config.toml
num_hidden_layers = 13
hidden_size = 128
n_experts = 256
experts_per_token = 8
d_expert = 32
d_shared_expert = 0
hidden_act = "tanh_gelu"
moe_layers = [0, 1, 2, 3, 4, 5, 6, 7, 8, 9, 10, 11, 12]
router_score = "sigmoid"
normalize_top_k = true
routed_scale = 2.83
balance_loss = 0.00126
balance_bias = true
router_logit_norm = 1.5
init_std_router = 0.0124
lr_router = 0.00153
num_attention_heads = 2
num_key_value_heads = 1
head_dim = 32
vocab_size = 1300
norm = "rmsnorm"
norm_place = "pre"
norm_eps = 1e-05
positions = "rope"
rope_theta = 10000.0
rope_fraction = 1.0
qk_norm = false
attn_scale = 0.177
tie_word_embeddings = true
parallel_block = false
init = "trunc"
init_std_qkv = 0.0533
init_std_o = 0.0
init_std_up = 0.0533
init_std_down = 0.0
optimizer = "adamw"
learning_rate = 0.00194
beta1 = 0.9
beta2 = 0.98
weight_decay = 0.17
lr_head = 0.0118
max_grad_norm = 0.5
warmup_steps = 305
schedule = "wsd"
decay_fraction = 0.558
decay_shape = "cos"
final_lr_fraction = 0.0
batch_tokens = [32768, 65536, 98304]
max_seq_len = 512
doc_mask = true
train_tokens = 360600000
max_steps = 5963
dataset = "wikipedia_en"
Below are experts of layer 5 (counted from 0) of a mixture-of-experts language model. Rows are named router (the router's row for the expert) and show model dimensions 64-127. Each number is 128 + 32 x the weight over its row's rms, rounded and kept within 0 to 255. Numbers have three digits each.
After each expert's rows: "comes after" lists some tokens at least twice as common just before its tokens as in all text; "mostly gets" lists some tokens that are sent to it at least half of the time. This comes from a sample of Wikipedia text that the model never trained on. Tokens count by the router's weight.

# expert 121
router:086116163069139130112092075111109191148125128118099117119052132127053111099146143112150148131204119117135120156113197107185158134081161101087115163095097130128143152116133119127148110177140137
comes after: "m", "qu", "em", "he", "p", "k"
mostly gets: "ets", "et", "ral"

# expert 152
router:163134123186058167157134105233108058112090178151121142164162161112167137129080142095132140133116082136105139180080130088153141037109102096118111134132110121124114132137122177119129088150159130
comes after: " the", " a", ",", " was", " his", " and"
mostly gets: "k", " he", " w", " she", " k", " dec"

# expert 133
router:104131132103114156085212142147106125169078172105098143153132106094123086180106175089108155159113126154159161138120108152118141096187153133136158141120091067129123124118159091089188133132161150
comes after: " 0", "1", "2", " ", "0", " 1"
mostly gets: ":", ";", " |", " /", " –"

# expert 97
router:142115151188089166135169130255114153137140126161089132135164145129193171144095155107086126112141119186098150157149127106145116086133107166177154081155144121124110088111123170142145073134117130
comes after: " of", " in", " to", ".", " at", " for"
mostly gets: " the", " The", "The", " their"

# expert 230
router:161102204087173163169165176102170136057102170082111119167128079165065083141121113128132085099068144099112154121141090075118148085138166195137148142117131141149139112107105100153136144103171105
comes after: "A", "S", "C", "R", "I", "E"
mostly gets: "+", "_{", "^", "&", "%", "}"

# expert 99
router:151128147175088163160153149223146138173114119143102149164182152136188169110106181107107134115183132159107120152173114088153141086120116175171173076195129128172086086105119170123148073133100159
comes after: " of", " in", ".", " to", " for", " on"
mostly gets: "The", " the", " The", "'s"

# expert 148
router:078081222139143149116139119153153151068118181137100111133166121133085149089119179088200070093118181108103152131174112070159139136128167147100191121115131141072107097084117094105143134113115134
comes after: "\n", "A", "R", "S", "C", "E"
mostly gets: "A", " has", "L", "G", " US", "H"

# expert 228
router:116100115167085156084163130206120143121123164123102158123165169122149148166158172126119177143068084175149145194130142121082092106153089137193128096132178111196081126101133190115145117112112132
comes after: "\n", "–", " (", " in", "1", "2"
mostly gets: " 202", " February", " May", " April", " January", " December"

# expert 216
router:135133141203083174143173124248106168134138118171089126130176159121190172146090160099106138117111100200084147146153122101130119083120102163183142074165149126137113096102121182152149081126105132
comes after: " the", "-", ":", " and", " of", " a"
mostly gets: " S", " s", " t", "S", " T", " L"

# expert 163
router:118110131174075153097178131202104140145081154095070129095164136100145109121129142179150160109024152157091132155170142093059134115128135146174142096138143160112115109054159134158103102047139122
comes after: " of", " the", ",", " in", " and", "″"
mostly gets: " Y", " Sh", "ash", "sh", " X", "ah"

# expert 58
router:137102191110170166131081161059171114100108149099111177101116128098145076175137053126157108164082190136149146112125144118127139153102121117050130146127132113111106141135155123126138089147146081
comes after: " N", " O", " U", " New", "N", " o"
mostly gets: " World", "orld", "apan", " York", " such", " National"

# expert 175
router:137095122152073122165161104254102182133139101149056123123162187128184198130098144099139136114030098208093139150140106092145138078101116129120101106148139123114113112087125140145136109127141140
comes after: " |", ".", ")", "==", " =", " =="
mostly gets: " ===", " ==", "\n"

# expert 122
router:149114141195079158142191111195102156140148142169091135161175155117178178142081174092085122119089108214102138163139120102134104069113105174189139081168131118115121094116108187139153078142115120
comes after: " |", " the", " a", " to", " was", "ing"
mostly gets: " d", " c", " ", " ac", " inc", " con"

# expert 90
router:074137126130167107042152124076102057147120148127134187124139153139117077154162126127181138077149146133162139079125118153190153108128093111141149122139103114106161136120137113146144132157125062
comes after: " A", " an", "A", " P", " a", " An"
mostly gets: " Is", " Ab", " Austral", " ab", " As", "ab"

# expert 130
router:142167154183100147137156152255100168086109127143087133091158179095165163167091185095101138124082119191102156165144101124094119093167095128136174106178136118134105084115136162150161107127131165
comes after: "\n", " ", "|---", "|", "er", "|---|---"
mostly gets: " \"", ":", "|", " including", "_", " such"

# expert 73
router:141116147196083160110183115231123163111151134160103128138168138125188172149089160100094127108143101192090155153154119112146115077124118157187114065172137124121109077110115190167139095126122100
comes after: " |", " the", " /", "an", " us", ":"
mostly gets: " e", " —", " E", " ", " se", " Se"

# expert 47
router:099085131135134168126124152133125122156134157094151100091115062099129148181084117123123061116102106088125100115072134167098199141085162149096113097118084137109180114189159158092189118102080044
comes after: "\n", "|", "-", "==", " ", " O"
mostly gets: "=", "areer", " elect", "==", "===", "===="

# expert 200
router:111136151120136096143083108138106115132088091101185154180118136125110107139140158142134095095163104075080098108092101104201109104144093102103129070123154104069142114104131125122156113214066150
comes after: ".", "6", "8", "7", "9", "3"
mostly gets: "ist", ".\"", "ists", "\".", "\"", "%"

# expert 246
router:143124144192092152138175102255097176141137130167067126128170135129205176138088154119086124126099108205106132165135124095133112089124105155191146102170147137128081082124110172130128094121114106
comes after: " is", " in", ",", " was", " as", " of"
mostly gets: " a", " an", " one", " A", " An", "very"

# expert 1
router:146134075140108023096142079079175156106130082134057141130108117155113122097120087167101082112136139126074091125144173156112133127168130157066169136044138111133090098079098120092143130200144061
comes after: "ar", "-", "t", "h", " of", " T"
mostly gets: " cap", " Am", " Comm", " am", " cons", " pl"

# expert 202
router:105098115096084091167147101219119158082122101127076107160146184123145186114101125113150151121007106184104150130126135109164167101129135112108092128114117108091123128063148107130133133146146136
comes after: " |", ".", ")", "==", " =", " =="
mostly gets: " ==", "\n ", " ===", "oin", "  ", "oun"

# expert 217
router:137138153193081163128186118240101167163148128155080132146166148135182162139093165101103120133091117177093130134144139112132113058155111149167143106154131136124087099108112162133138077118125134
comes after: " |", "-", " the", ":", ",", " of"
mostly gets: " I", " O", " U", " Ind", " Ar", " ind"

# expert 44
router:152109155187079164142178124240115151140147125170082128138168145122190185145100175112088123119138113191079140149151127113154120069124104166179139084161149113117105083114116173137159073134110131
comes after: " of", " in", ",", " to", " at", " for"
mostly gets: " the", " which", " that", "The", " The"

# expert 173
router:122090082150150146164100177136051177137178168101148095117137076110140162157084132125084088159195106118104129167148113156036176136123105157106156074151130114117175117133160145122186108116097072
comes after: "\n", "|", " ", " elect", "oc", " Party"
mostly gets: " polit", " Party", " elect", "===", "|---", " pop"

# expert 205
router:154110101158082132171131161214129112100148147213065157145168121115167143134135173142162157153092140172079141196115158139154141073130154114142057103148167128142058107157129154168137110129160108
comes after: ",", "s", " M", " that", " and", " s"
mostly gets: " that", " he", " which", " who", " they", " she"

# expert 135
router:163132139168093137126171100170088135174126136180054147154192117157175154154077189105095149118148103159121160157154111122121108073156116162136101090185151114146123114149131155120133082105140134
comes after: " ", " 0", "1", "%", "2", "0"
mostly gets: "|---|---|---|---", " mov", " —", " |", "elf"

# expert 248
router:132128139189100163137169121246119161152142137170092123128163153117190176132095151106105116127136115195094150154142122093147121076124107164178142072158133131127095084110125179146146080128116129
comes after: " 200", " 199", " 202", "8", "5", "7"
mostly gets: "000", " 2020", " 2019", "24", " 2018", "21"

# expert 24
router:121115141188107122148161152248117127122117132137135117117156145079193183129079104129123101128136099197128131134125112113165140093146114186203117091189131143138065100095129160156126094136127101
comes after: ".", "–", " 3", "4", " 4", " 5"
mostly gets: "ey", "oy", "0", "30", "ley", "5"

# expert 171
router:089145132195112149182151132203176166163085141167109118050124155147183175159135154156133130139131130139144131109080097099129132072106097146176115084169127137117080110100111186145102103093091124
comes after: ".", "\n", "==", ").", " H", ".\""
mostly gets: " This", " He", " She", " The"

# expert 126
router:109103146118151180093084054194158108113155093080098134081144139082117127144104148131069132129180096154128101174092046130158121113132141108172149129071161143106086103107109076125125193144123134
comes after: "\n", ",", ")", " Col", " sing", " e"
mostly gets: " more", " some", "le", "|", "ite", "  "

# expert 209
router:115086114157121136071149171145110138219171111096090124100124149134184173149112152100120044115095153120120091109124188151055154130117137132107138080134151127117164090130140194141169106111066091
comes after: "\n", "|", " I", " E", " Q", "–"
mostly gets: " New", " Q", " For", "for", " Am", " Comm"

# expert 4
router:165126160160145121149171159118128159176201139185089121072139162146167187171101190154114122122083165119087170141127136124197175057167095182075090138167124128090090117116124152128132125142173103
comes after: ".", " and", " that", "″", "I", " T"
mostly gets: " her", " it", " It", " him", " its", " them"

# expert 251
router:122138138186100163130164115246116165143135144175096127141162151116181176141098147106101123125141111201101155146142129082167118076119107159170142075155129141126098085104122178149147080124118133
comes after: " 200", " 199", " 202", "8", "5", "20"
mostly gets: " 2010", " 2018", " 2012", " 2015", " 2020", " 2017"

# expert 241
router:127129149198081162126191108218106175128147125172074125129181152126205175159091166092102146117098111204076147140143131104125122071102097172178142088166138121130109108111128173163166081119100143
comes after: " the", " a", "'s", "ing", " his", "ed"
mostly gets: " t", " from", " e", " f", " as", " y"

# expert 30
router:107112138120140129128128138171125157101137121115124103220105112090152129172133134142114171121070146169147134129119105174156135127120141140209144140161145178129160168092090163152112073115123097
comes after: " ", ")", " 0", "%", "\"", " —"
mostly gets: ");", ";", " |"

# expert 41
router:145118141191084162138173119255106161130146127165084131129170155120196172147097154104100130114123114196090144155151121103139118079130100166187142079166142127130107096104125180147146077127115122
comes after: " |", "–", ",", ";", " of", " 1"
mostly gets: " $", "#", " And"

# expert 196
router:136120143196089163139172113244113155138147136166083134137166155126190181148098148109102137117134122201089151150148127108151119083136105163195146084163142125123101095108132178141153078137114127
comes after: " of", " in", " to", " on", " at", " for"
mostly gets: " the", " April", " October", " a", " September", " June"

# expert 46
router:149113151205080163142181134221108164135144124169083129130172157118189188139096170098107139115124111197087120150161118101124123070122093163188135080171146127131111090102116183141151083128103123
comes after: " |", "-", ":", " the", ",", " of"
mostly gets: " M", " V", " B"

# expert 134
router:145104154180110148124172117241139172142157130161122117126172157134197151150115141119103110121139087193122142146128123099154130074148111170186120063155123135100117096107127173173144078136120148
comes after: ".", " |", "4", "5", "3", " 3"
mostly gets: " 30", " 22", " 21", " 20", "50", "30"